Experts of a small language model.
Training: a variant of Muon for the experts, 381M tokens.
Below are experts of layer 5 (counted from 0) of a mixture-of-experts language model. Rows are named gate (a neuron's input weights, with its number), up (a neuron's input weights, with its number), down (a neuron's output weights, with its number) and show model dimensions 160-191. Each number is 500 + 25 x the weight over its row's rms, rounded and kept within 0 to 999. Numbers have three digits each.
Before each expert's rows: a language model's description of what the expert responds to. This comes from a sample of Wikipedia text that the model never trained on.

# expert 15
What it handles: Indefinite article, phrase starts. The article a or an in phrases like was a, as a, is a, plus capitalized words opening sentences or name parts, such as A native.
gate0:521514486505485507532474511495504492469477495467520491510482553495497521469505476499470524493455
up0:498502492501503496530497537506536517495517526468522521535479520502509510485500475552504496520476
down0:508505457527495480512507495521530515516482501506490531514461492494528531510478526545477487507473
gate1:504472521496486463486517494472431506479449486487497503533497495510443506487528533489480550451521
up1:448568467497497505516486487509498498513507569513531512484474498493487513513546532466496504470503
down1:552508526494519423483510497499499533471546496507473482523463467487479479450498538498482521506442
gate2:500509500486531493528528482495494541528475514521545515517484488517521498549452492461504474510523
up2:451498452508554497486483522529529482445520476543471518521497516481479482564492516496493500482484
down2:553481527536529514512489534505532466493562483551466511571554527466518543540518514510531458487493
gate3:534509496493522470497527512533505530521454521508487504537512470481521504511502489447507526535537
up3:475505459480513524502504490505491515521448455526463513479466502478502467502510539500526485493518
down3:504534498457494499480494498508465479519461523524470510472499434492503466533473514513504483466520
gate4:552488492553497471505498524543533494544522500480535564492500484452498499523463507525512524497511
up4:528480501560528484545474479491491463484489465475527486511490532521503498483490510524501524492507
down4:522502468504486505513471503492510485442483490480459499514528486519541497480523532472499447518524
gate5:479538496482515493500507436515509538495462514496466514508516487505491500514505505481506500515467
up5:480515454495534526475509452533493522523482516494450523518517468492500465513511479523489501457476
down5:476528489529475505481528512503482493505440499461485508541507488483509488508528509508517501504516
gate6:535510483513488512481494549528499511508493539527493487495465480505482513527513495507521559510494
up6:473501481506468483496518502468517475467515504469473539487568473502515484496513507491476477482507
down6:502491491511480511459525462465531480502541478458465497529523497507505505498540519480506501527505
gate7:523496523498528486474543514474520442481532506458511541491511480496485506473495480485509521508522
up7:542496499482513471473518479492518419505554489500507498485531468481498481452470541506526527504477
down7:502495455491469471483494444477519490479532447513471470473442531496474491533471498516500506495472
gate8:495486505466514474522450477515505512534520546501475501485509521511494491482471490482455537523536
up8:518521515482518485536471530500486456505488533469539508528492500518453508556498511519508483470476
down8:534483539459531487514518479492514481475516468477505490505486495481515534489468501486483521495527

# expert 4
What it handles: Quantifiers and adjectives. Number words, quantifiers and adjectives right after the or a, such as other in on the other hand, two, many, new.
gate0:501490513505498483520519515477433504458506490504529517476492486498531482483482515519479507497517
up0:495495502516502497504485526472511514485473463549492475502494566485438504508505501482506463505508
down0:531503539535503482508524530478497523457516509497524469512509501559470484512536469515477516468491
gate1:480539550513507471487532484518519509494437513512484507535538431498488508515489526482488451529513
up1:466492498480507524522499511518475466566474535500506492470521523504527523499492494505441550460486
down1:515505479505476514434460482460498513456462499517537489524513540479496516478482530489503518538509
gate2:513467482499542499477500511491518462475533512487461517515444485527472510514503484539502501508502
up2:477507492495492494520497527522494518483504482498516459503486523492552521543482516510511500460530
down2:492518485470488520490510519493521435500508520511550495523523492496507491497535512542459513506477
gate3:493476505501527467497486540465470513498534520498434483473509522482481456538503462508483516517468
up3:512494499493524494537462458446479522472499479470489459507486462500481498537487499525467521508480
down3:510476508502480536472505499489497569511525451494523498479501536497515505526536497473543490542486
gate4:527523540509500496491543498489464528436477464479533490483484502475500514474520526491486488537525
up4:525522543483518489448529479522480508480451488489536487499522493478492493491474530481506495517530
down4:540529548501507481456480513489481518487510526532497501508534470506515444459493536508501511463498
gate5:473516502479483452505492526519513468520508509528533472536501463523483494493502522529497479467483
up5:472490474495502520530546487538513500504465481453466517454523526482501486494485444527483505490462
down5:474520508513523519506496483538521503505491527498508466496431497516511514534512523505534513502510
gate6:517519503511484519507509501514471453488526462489511444481489499528506487474515486500521514531503
up6:510469523510499471536479474517485460494516500482487499463513505526488472506500476513533493535545
down6:551487491511478494509466474505443488511511501499523443480551513489503482486539482520490542479492
gate7:445502500492522532441489505515507520520452538506512482477466475502473480498498510466443463467493
up7:487509474446465500492501520544540485560536552475488480468502459476487526505510462538488569490494
down7:467487496473448483465538528526494541500494496497489546453439467526469510494529521500469502472506
gate8:532526486484517523505501485500450482542481507489511481508494550467492492506495450521504519431454
up8:544509495485517520549462477496466466509456510472511496484507516495476453519508467531512501423504
down8:486550514449469478520476515506501474476477458505536493469461484512484447545502502539496517512530

# expert 10
What it handles: Quote marks, word starts. Opening quotation marks, plus second pieces of names after a capital letter, as in K-ath-mandu, K-eat-s, P-ra-irie.
gate0:484534527506480568494512463500516477537492491505530469483534482538470508474507515495501520472516
up0:494549527487483540485512491480527535512509513507512516460557471491513511477523508524488513502496
down0:478579479513532484537503449549501500432486496484526515443500486497526486478525538492505466516495
gate1:496506550483497527548491474513480487525483472477452530490484506531519528490524481500489490528498
up1:513458537486518482505527470533467513531503485497521537520500527527510508495538489500490515553428
down1:494485490500539544523505511511485534538501483488501485507500492467477462469525444477533496532505
gate2:493486495501531514498485466487434501498508491489476524495463527480482461509512511447487518451511
up2:489501484445484504460524498478491514512484535507516463494481540519454483517513515467523514499529
down2:537493495499487521521511486513479503476513463514450521490524550497467482528514486475473522493464
gate3:490508502489498441488510479505446487521475475520453508470446439506491486471454526513506487512487
up3:515535472481503532518495503489540515497519477491507523527504512505511481503448517531508467497508
down3:511511532517511549496477507495505510477498524469504528500478474510490508519482507536531448529488
gate4:535462519489527522527498465501504476499485511478500499550487474509506515480507454481436496489508
up4:469494465557482484490512491466537495516500515494457470454463496542529482482488526513499470517483
down4:460515475531489501534526521497497516452514522498508487481478503528471478511516519491527498482505
gate5:462472465511448513509498503493507482494480502508496527547521479502483482478479530493494500550488
up5:530556493484525436521474514527518488504531513466535517503478526480484507527524455498508493467534
down5:492500456445516512463508545544506524541465516522480541547493507504499498551547503506473536480526
gate6:489500461465487516471459485523499486490458533475522502493536538512510489524517555496493519490539
up6:463507543495477502499476472501430503492478498451502465498511504531494462519529521480467488493491
down6:508529493477479508499442506534542490520477536481512505466506488471466503516497488523465497557504
gate7:512524484424444530545495488468474523472537527531511525513492500527468514520508516516518533543493
up7:505527519478509539567480514500510519450530515497511504493518509534513496520522497486483491528501
down7:533505502504491504541518537519504494475482479465524535517576497499453490515493515466507496511506
gate8:483545528501501480532504515475497463489511510506496548488505507493501480545476533490480498517455
up8:508461500462515498449528527502528516523504466460503492475491517490545484506497461501541461485481
down8:512478486536483470488474511508508497533522461527507569493484468508543511459513469501494458515517

# expert 6
What it handles: Foreign name pieces. Middle and final pieces of non-English personal and place names, often with diacritics and in sports tables, like Erdoğan, Mateo, Bogdan.
gate0:481517446520542484495496481495490477496466512510562487495477571465490516497489478481525542493490
up0:516504479468496486514502490501498478504498513486511534537513482481461500446486541493498478490465
down0:505476442476528520460512536485548508529511468497511501521496505462485549477510500489480497557503
gate1:539491443485503491482504481497488474488497494498508495502478492510499488477513454509465491510502
up1:512522469528482521479487531504484501486471550509525494508469494494510487500534511519473487492513
down1:503491476519497468434522515451481498523500540542450508522508516454489471492504435496510509463496
gate2:489500512537507475517506498503481542503506537467482571527523477525424511487514475572504571491549
up2:512510474518488524463504532505497484534503510519484485517464506460504497498514519511475514514515
down2:489493464504484486493495513518481487500508531485529488484488499537490541481518506515412469500473
gate3:494520485545470506503498513476510474482496498481536481462528494491489531501509482506538508487501
up3:515542487489500493505484496485512500519505506455505477482493488470494524459523493461535481512488
down3:455496458547528474472499506485497497480514509473511517530490456489500478512488497515520478542496
gate4:468518502526501499519528475509548477508459528518464552478456530499508456493547500522547563498493
up4:490492536530456493504491506489457506506512505489477476494500517488557482491491489498538498495517
down4:481490518466524534498525509490494471501470467464509486529515513527518499548497500493512486507498
gate5:476488473556477452469452491502503487519500539493523486514501523485485512484537520500484514477490
up5:512481483528515492507577514507545497490478511475544439479491472509514489498504504554520483487504
down5:508534508483522509502494489471521477476524498476458480447499495500527530540506528481470502530484
gate6:522523466505485509507490496506531485509492469486501516479500534492551491538500514522505496506521
up6:516502516481508520495474546493547461476441506530527452542481517489460466482467472490466572493447
down6:466462533513498510495511497498497512481486538452484488460469493476482500553521490510537497517492
gate7:551513499477498530519486525490457530444506513428510512544481469547532525511520465507481558497516
up7:457487487523525501488509496497505490486499506469482479482465494511479471507530496496500475531451
down7:491484478503487519496519516499524474509499496508496462528539485490485449475488536530446493525533
gate8:482506518490481508490543498497559501465481523491483482495495472483454462491501511491500491491474
up8:489498448486521480488517469521474531556489504478487499490512497474505564507489499501467521509519
down8:526502475579530507488486488489465517482466513529474499499505491498491494484484489491488498484462

# expert 8
What it handles: Conjunctions and adverbs. Connectives and adverbs in expository prose, such as or in rare or endangered, and, but, not, often, thus.
gate0:477523503539480522468493436479458471500462536467484516508479530499474520488559523479501519480515
up0:475470523502516536529476451496466475534436506464531527544500470437528491491479501481469484498489
down0:466489460491472508489450474507512466499506494506501498467511486514497503492495501484468508515530
gate1:541496502472527496507527519490495486495493535513478531524471502532466482488525494437481529536518
up1:528536485539515471465470495496507457566533538543500569540500513494502489536516521444491502516476
down1:535542437458520483505503510502510505487487462463508516500503552547519485499504478511512469528471
gate2:512543531522547538496527509525487501496528489491538484509480536510525531511511574495510488463478
up2:457481499532468487528498498497499497497516495499475530549478498496494521482487470519522517472581
down2:502467465485501475501473450485460521571507501532460506482475514521452494474541511531517486485499
gate3:473484486509507493506494481487517502468560557535536473502499506450524497481525500521521468535489
up3:514459561514476507508506487506465452494522483476509482488477529505520512480492453476482521511485
down3:492506511503522477516532474521502496503472506502508462478477476459476490506456508459598478504495
gate4:546528556474482518441536494501487507492485529514492539483507473495500524479524499487469460518496
up4:516474496551553445463464509523463454497507434502494486503479547508507508453501543503489452497494
down4:489487462488501483501490477488489498488509488467492491516472506509506491498516524537514525470482
gate5:538519513531493490531479485499507491492565522498510477541496530480525506468486463495475481543552
up5:478500511449548478470467506492536511513470506516478557487513475513465507522500477510535512494487
down5:484496568488561492503478535510478494498470495528504533520541479515491505556518500480488506486461
gate6:475506540493523487517505553515450477512534495511491472483525486504472492519513537513530489560530
up6:465487524515504478495513472492469489533515485504479455504496525526512497503539515497512476527534
down6:444516510475511514469489527494518491513528509501518469538535515481523495489489481465513456503482
gate7:497517542518474470485461523511528481522481498455493521501554467530481523520492523494512442469500
up7:565499461530455533519484496497481458527547517506475498533494500445509492494501534510509517489526
down7:543459498473512538483488521461506507535523511496501491472527474444532499451538562504480472521524
gate8:436499498484478535485516527499529507514479511428506467527492495518520554494493528488498524487456
up8:511533480521502506521490526492503470502524487522533461574543469461490453448575571448509486482502
down8:532515492544559448466516458487458473474500517508480455537496489537515511495498496517531470505548

# expert 7
What it handles: Dates in prose. Month names, the comma after a day, and the first digit of years after in or on, as in May 12, 1992.
gate0:499503457514503441489496486502488478489515467491496485489532502518471500512477510478484481461491
up0:475456519494518504539514506498532477514433532518473513509478492478514502511464454483479523527544
down0:536440489472491554489505482491518449517500519547489578521540516518515497499503456504530486547513
gate1:529488522471510500550511528528508497504485513423477505497488503526553550476495512496489496526466
up1:507488531478499502522481561514514476510474516482441506526526508561500518501508538510511475531462
down1:509507523484462503497495518503547541539491535490506519488489533518506524524477494495501485495460
gate2:511471521491507506507529498520480485491436504494533490494464555533484479494499497481499516504474
up2:494524497499507491491499504508519533478532527534448483514517459513488526498472506532512469493507
down2:491496493513491477532512513430512523489460456508508535463491481505506489494472542521489530535492
gate3:477459503492561515460490552512459504504484494476513487484484490484499518536526499500513554499463
up3:496493517541481504527508486520464538536473497516480512546499539527524474491550495471510478523525
down3:492540498487464479453529512490512493499529497444496539507503535503464525459556494487466495470497
gate4:464483526479502507531501478547487513545467513524530536503484491488492558497482488498462535553508
up4:552510498521495510471538473472501468529538484481463500553494506472504480514488484507521518541507
down4:491448476505484512496486531461505482521493491504487494473508509525447526519481521526512546521513
gate5:492490522517464550521472481516490498501547529506509483468518491508447523434501448482447477454496
up5:506500543477513482475514496469483489518519543482520572514504512490443502486500469512509482498463
down5:508496480520503468495446503470497510501511495512496522539486485498473488484533486485498449475458
gate6:517528487509494504508476540518489514463526558507523511496483508481484511509479538471503532489475
up6:496495478509546454482491519492468474515509510449472520499485508471513520486499504527521506506513
down6:482518477517529473514501487476467462488528449543477552494482462462501511533539488511463487548503
gate7:502503516508524500483501497443501544444531511499525477505484505512463489488558514503453471535469
up7:471527494474529492501500494509490469555491492494561476545475536523513538538511474474502517477497
down7:523463534555537521497525462542511510493481509488498484477503512524517514509498484486467455484482
gate8:503502557486512515476509499514516516475473500476544474486494453486463508523458491523535469526504
up8:473495450487499481497510512482483477505511515510464492486511532493497489510494500456490522501501
down8:466446497504475460463457506505543502490495510518511507536546516504491514541508519531489504503515

# expert 2
What it handles: Table pipes and headers. Pipe separators and column-header pieces in wiki tables, like election results and sports statistics: Candidate | Votes, Apps | Goals, Pld.
gate0:527542480488546519502474501539523535502500502472481491452469483468506456521550482513514500511473
up0:490515469455475484496511438509492540535559455549533538508539492518507538553470501474586507485491
down0:491492501507517492512537485508499507497515501495498504507505514533519496487491511481517520476477
gate1:470524483473490521517505504476505509532510506494490538508575530537507545507525449450499530490460
up1:498495527474497508502483499490537483480508513494464516476535481543518466518517455506491498501562
down1:501517512532509519502456435453509490520468501496477525489536450492543494534506498534491495483494
gate2:548498511455539502497399554517487493489521503483503524452501489526491476546527506452483460505536
up2:535520498432514465453497542502472499473504544507499488483510509543505526504549531515513516506479
down2:482527492469500466494481495503489504490446519475478528458509488508510512470520459478519526532462
gate3:463528504521458456493510479474510451493500510477459449530498530493494439510528542536518504485474
up3:552478480547520525541502498499493526494508526506500523487497474527519479507488493492473493463497
down3:511487510486505473493530486533467493497508517496509512492470506521510511504481496487526495499540
gate4:550520506477488520519476485520519496503498492502488507485505448487507505480492523469501513509503
up4:485509486530526513522493484519505485503511534480537519553452555528490487526474541508477476497486
down4:476486526549561509481479520483520497524499520472462489514489517510501490522552527482494515497439
gate5:496475520496507518492507531529489485486492512521490483482513483445475570501513496500495475517505
up5:489462469508518467490525491507499516450527511522521506509496518472517468503502491516514468527504
down5:505472489511474521516493519473489509508476488499536512497524488457482521510509462518539505496521
gate6:501487466482431549550532493502461463473571564493467515475503471499486522482518510484483497476479
up6:505480462497458518555480482473476510458543547510503514519518514512526499503499503525480495476491
down6:509451493505501513527515452498514492477492531488458490488511470447473526512482549468494476517455
gate7:471530500479512487515494528497539479541517455505516503498535493435540534535540468525490487494510
up7:532487498513452502526514503488491518522530503471517503489542543511486480504510518495464522501494
down7:497508489523465522509462510501526484506490513475505509486513562492474501491509501536504528498452
gate8:492484527509494506522493538458486557507448510467490483422476539501544538492519483524476478490522
up8:494509466493499526537486485537502516512503503492510493501486516490493458508499496515505494544485
down8:487487519511473497527481477482465548531496481489474467520493505513481525522536490540592513497523

# expert 13
What it handles: Name-initial word pieces. Capital letters and early pieces of foreign or proper names, such as H in Hedgehog, T in Tayyip, Sch, Sk, and multibyte characters.
gate0:518438500531525503481490525506489509535528457508518467492542488492515505509509539457454561486462
up0:513526484489504468494442526470495505499459445550463497524478471524472532471471528532477508479497
down0:519485485490466523495471511497471532544512453483489507484487515517520462490473479480479486537523
gate1:498457521511493509499528479500470488472491456468469508483530455519514490525510500507499515528530
up1:520489498488475482509513484500481494510494464516475523493528484522521498540491496503528538485507
down1:475487525485491462462484481501505472518507507519489486459503511500505533491510486518507503484488
gate2:475534462493498416525518487493520459485465462485496484518518532496490467496469510488551476462481
up2:474495446443480502477514521498493482531529524502511523477492490520472486515503497511517438515490
down2:431487453460468500487535496487489481466498516503496509490537490493478533495459509508506470504487
gate3:515497536501498527440488537510490507466516532537504492464500526484472510498468515528518498526510
up3:528509475504539485505489531505497528453504528478509463533485514543485506517501536484495478464514
down3:532541472508561492488492514513490544541507475493465467518490508531475505476513522513494472510502
gate4:514498496490561502498461494510532509494455490501520490525499493489511491528542444515473499506495
up4:514508476487528487498492491515483526491473484533508561496500482482484476507518488514479471500467
down4:509486484461485526515431493473491490509509457511526519496506486508511475503512475506517504513534
gate5:552488516510558497457502505492478487530515482546498504514497473508511483444526551478505457467497
up5:487485509454508565463488542494478530456523501501471531518493522500526548452454507481475508425517
down5:478503493492524471514476525475495485543526509507520547487514487509474495482524533500508488478531
gate6:484486515511536499498458502550476490486527490513508513510499533471485474478473514444513502556493
up6:446494499507511508499527543529442519489494531542526486473518528490513471485477511461529487498492
down6:477462515486509519469501514460482503504513466491504495480507550523470467492484440452521480537536
gate7:485532538497471492469487518515485484471477490482500506523491526550511509480455512499498478500505
up7:488490506492464464507520486473505488441457502507524510507503483516495493509515534513509479522530
down7:487497502505482451512548518518495499462465518495504476481487483517485470517514493496504482516500
gate8:489559519509471513544487523471471510488497495491444534470502491511509489479484516505518520501512
up8:487485464478539511471505461533533504439521536505493499494514512476466506482497502494501494465491
down8:534474485467530489463498483483468461505492488503512518507481495507515518471514503490487503482486

# expert 14
What it handles: Narrative verbs. Past and present verbs and their endings after a subject in biographies and plot summaries, such as began, moved to, shows, co-starred.
gate0:474515450527497504498487508465499537484521522490477471475504465467452495484532496494557481506513
up0:514509519508437482537480556507522518518508451480488492515480535541507485508481506509517486497452
down0:509505495480517500480480495510541507487507526492521502467527492513543503533472471482520443463533
gate1:509509476456485462516506472476505510512468475532525536488504479470485492506474484493537483558541
up1:503520467525472463453495523507497485526505491484503494494547492506547478503501487501461484480425
down1:509476513474517477509508478499494498512518451515530493522536500534466562481527465490492482514529
gate2:506504461484506524471535472464512547539491566493470541468483532545465497503497498505523521485540
up2:503464526526473503511554521494506448492498503459452531487476517492457505489479478504497507533541
down2:505540495493548472494471486497509507521498508484534528498461501491477518510497453488484514492494
gate3:475509498497485473434458512471479492515496516506515511533497528507502528471529496522544520504491
up3:531520508461499489453488493502506523492530493485467529559505493482493473467540463538524539520474
down3:504554495471434477508513485521507512462554475552514489520520512508472452505469495523508541492467
gate4:501553488516534511506493548500487501487481512504496530557498519480499532501468547537520478538516
up4:515498533509542530551532495502483486491490457503521541512488501512527520486513462546517524461469
down4:536479518508483506508539502525507504504470479474480475452488537485550516502519520502512490463479
gate5:469494502503473519474498477510458506452523472507530517501503505499509491508458508507495550494497
up5:539443491511489460480526501514483488508498447507481540545468511487491479498492503546495516530515
down5:489501495473473484448509524543455482509473514521463513528536466465496520503527496523524538506540
gate6:522538496534522496484473526475517462483528486451542523510514492449478500503485488512473512443450
up6:537528501512492533476488482495538456460542525518542536461515503516491520526509530496480527480497
down6:518515487504499491518526509517534466527480463478487450524486511510486481487513437475482535496528
gate7:556489512546498486504491501491467513498526485483470503470513494510514477550503478489470518515472
up7:481484456436493479515521498508469503499512477500536508517511521479490503457465504518523506515540
down7:477546494501526488498523485481517471473507467480473509552500459508508498517489513510494468446539
gate8:489492484504493483510519520516478515467481510471507478525526515526511525504529489509538538528547
up8:508506493489514481496515532485501486500549499491488501487495491515476493508504477516525499483469
down8:447493479506469491447512474513487486502488471524517474544482495503503530491507492534458490509473

# expert 0
What it handles: Noun-forming word endings. Suffix pieces completing nouns, and common institutional nouns, such as park-ing, coach-ing, development, military, County, Street.
gate0:447521501472503512483572487505502494537491511482541526509496495507498462519505501515540531500482
up0:473521498463512490455535442490520488532473517484527509526507473487477477508470513483529515495519
down0:489460530512482524532504493495553478486536477502473486500455489515510459529453486506518464497482
gate1:486471479514522514474464449506493500496549540474483523540537500533504466569525528487503555491508
up1:456506515495512526515503511509509486541496512521493496489506510501512483516459519464452493476477
down1:501509560508541493493503444456488550485464496471457515456500519556489500460534520496491520497498
gate2:477565534476492471540537531506472519508490472480521533516526534436501485512541474472525488511531
up2:508530468489521484484490492513494468520472552540509491501484475542466504496497518479503442509526
down2:509509463490481468519541471515500487478488542531528533504486485514534456461474502516497494479555
gate3:491517495488500510516502484502484495469507463538527503541503494497474500481513487508490507492519
up3:534483516521461522453495508536493499519520488523506528490526457510534525537482440501488511517525
down3:502456467504493449486478461464514515467497471516499553437478519468487477527528504526525468532500
gate4:535517522536491497464454523485450500471483507510522491507521515495484484518566520500456502503489
up4:489525497492496488474490503515482506444491524536563544516465504492509536496518469496482524483516
down4:521532507513451509518492460533503500477517533481511537520469495455470478522459478463481520522491
gate5:506478495483470468485501484478528503492527493531515512448520530508501487497496504514442498525512
up5:492533468526483513510517504515453456534432511508486504505492480482519481497510522476495512484480
down5:505481520498518524529509504532504451472520481506504513518459521517512492552499508505528456499518
gate6:517513514500521461444501525483509475532510492497514460516530513481528529543502491504464512480566
up6:487462516494545479502481506508491500505498525532475496496509498496499517494520535508482495470518
down6:470502492463487475557518538520525499498524531473494448489510485471518491510492511519446489514502
gate7:526492508492495511476503496502478523486479490479554532477497488529485521500498524478536489455488
up7:544560528491479470525502509486541494437543513499491519495506491501492518493508461477530515479492
down7:510439492520477515494459515513497491516535468506570524527534481515476459503505486535479512518522
gate8:451483498503491499506473476512507489525478532480491513500469501475536493459511510523499489508499
up8:475528479487518521518489496505521538500479489483526523530512546530483528501506508492522497532518
down8:517541527515545517512538494481540543520503453523492518546513483516531526554498474502495479499467

# expert 12
What it handles: Articles and sentence ends. Sentence-ending periods, sentence-initial The, and preposition-plus-the phrases like by the, of the, belonging to the.
gate0:543462528539560450544486492512453435477518512489505518511515504490497469470455509462508526489469
up0:473491473426461533469475511505530544527500500534487491523463465530463526497517496476470503507520
down0:494503505476468482481505487490542493505504483531514558521438520546492495498547512441510521507501
gate1:473505485509496476458466507527515539532502533532493482548505526484475491493490507507508460476483
up1:493473521488489464485489492520525484514490480463503502522475451482513492495455536469470502505517
down1:477503453487471487453464550514469496508497527530514512453516519520527514471493515476539481556504
gate2:508480544462513490492509464498462522511482499492527501510503462431534500509501470481492504492488
up2:516535508490442487517502556496537517527489513534479516459510504546539518520496484517529511506497
down2:467488467515474462507497469506535498509509509509488453445493524477517477479509525522489541488515
gate3:485470482516502547488446489506507481479504489470494510502509506503466521503515464487528511511497
up3:525485511485476512491464474515504516469499478533462487496543509544492534463484492500554482518479
down3:479515500462513494486508507491463513446483489489504476499509485514504544490527447474510490512521
gate4:457489557462510500527521494534464510522509462486463496470490418460525541506488540467513526500501
up4:516494459474537530515509487517476518506504471487497541506484502448467520523554477492473520488523
down4:520559470519531489503502475525488508526502480458505481496470483498476463487461485521498463469467
gate5:537463493524473480496527488460501464519543474511492543476486492491497500523470505512513516508460
up5:506472512519489514513486477467475501569544522487498489489483480481528496487516479492544495462475
down5:485456513540527494515552523489510514491485537481458466511517451482512492491485504471517494517487
gate6:475481479492509527511520526512495512478530501484479551462488549503502483495515504480515512449522
up6:473451481509506516504486502515474518521532516514503517455464472506495475470494497491517476490487
down6:456451493529493506529496482510429525470492498491495499477515490497491511515496507489523496495514
gate7:490523530496513507504501494494489524504511493482523474478493503500519496478523486533449474542530
up7:507553520551515535532505526491489465479539509484532471521485456507491518495461486497468451546550
down7:484513493512502531497483521489515499488498483510491487483448514485498482500478515537508472520500
gate8:522504448507499550503515477504522493542524509485460466533538539472517518503529492471450455477505
up8:501504444509512497509508491521507517529466491512470497539521471479507512481504486453505471514499
down8:521487463535545516506497521431468496518488498535543472517490472505451482503514518517490494476476

# expert 11
What it handles: Mid-word suffix pieces. Word pieces inside or ending ordinary English and Latin words, such as -al in Monoclonal, -ic, -ration, -ens in sapiens.
gate0:466528513469528500539536507580500509512415517471498496514521502508495510474531523516470558490503
up0:535505501506488552467518520431536510515540504541482494489449508540502506540503494507507480493463
down0:537497503533479517494420496466516485521504521519535480476529521512514468477461482483471499478496
gate1:497494505489533473473496460497479468489488507489486520482494482505469492512469526538527505503459
up1:499493531558477489514528497481533518520519505508485483517487494490499501465519513461499496507522
down1:509514506505545508480492526516520492535495499529497516513497484494485468500487506470492519507529
gate2:527479472490480524523523508531458488514503503472536512484460465528543500520477529541501505510478
up2:544455503496468478533519491550494488528487453472528521506484532523548534521465495525485517510489
down2:468493428498462486527483484508524507489510479499498494506498484505483475540456477529480480456521
gate3:539482475502528485491491515452484461463516542501501524521505513501501483460477491510479511485520
up3:459494517456516494530486509509486488506495484525437500484555469515494519501461474493468477499494
down3:482452505537489535545465467535465496530494511502501498489501477521510477485489448543487479534513
gate4:506553517538477486496491503505497514443517503507467513487482505508476497528508513513497491470521
up4:507465537488535520540491492530513460522476505466531523533530481498532533508497486511499444529531
down4:490524516464529501524508556482474517507579496460522510513519526510527514475500490473500471505506
gate5:474510480470494506533465481516511501467526495487503514478494491504479537456480469505509529454499
up5:507543504512519501520476469505530493531458487507477453492541537465483482524484514484470499533508
down5:545486520524494484463472512502533513533506517480479474487529524485507520494493511482465473492492
gate6:486509476522518498543528484575503503532481488479495507510534525540492505511486454522513455517489
up6:529497453478463510448468465479486490481505541535467523495482465534465504532522518512478497530511
down6:462495474482466475493488476479471494483488537518482539529485457539516494550517525488471505487496
gate7:583538571485535505476479500490503493504547469494482493497507467490547506509558514526525509499534
up7:467509464499500468504516503462513475499465460499506495474520471460495514521399503475481530521487
down7:446510505474496512494492501505544516479481512484535480508544442494513532480414469487526542513519
gate8:526497522487536457485495512507493498504512491530476483513503479474504534522454498558519484491483
up8:463492518501470513499500460527511512481485509460500513490509494503509460513548507480475475502513
down8:477485480553498481490498516465507472488469509461501484452503475524483473502499506516494499508476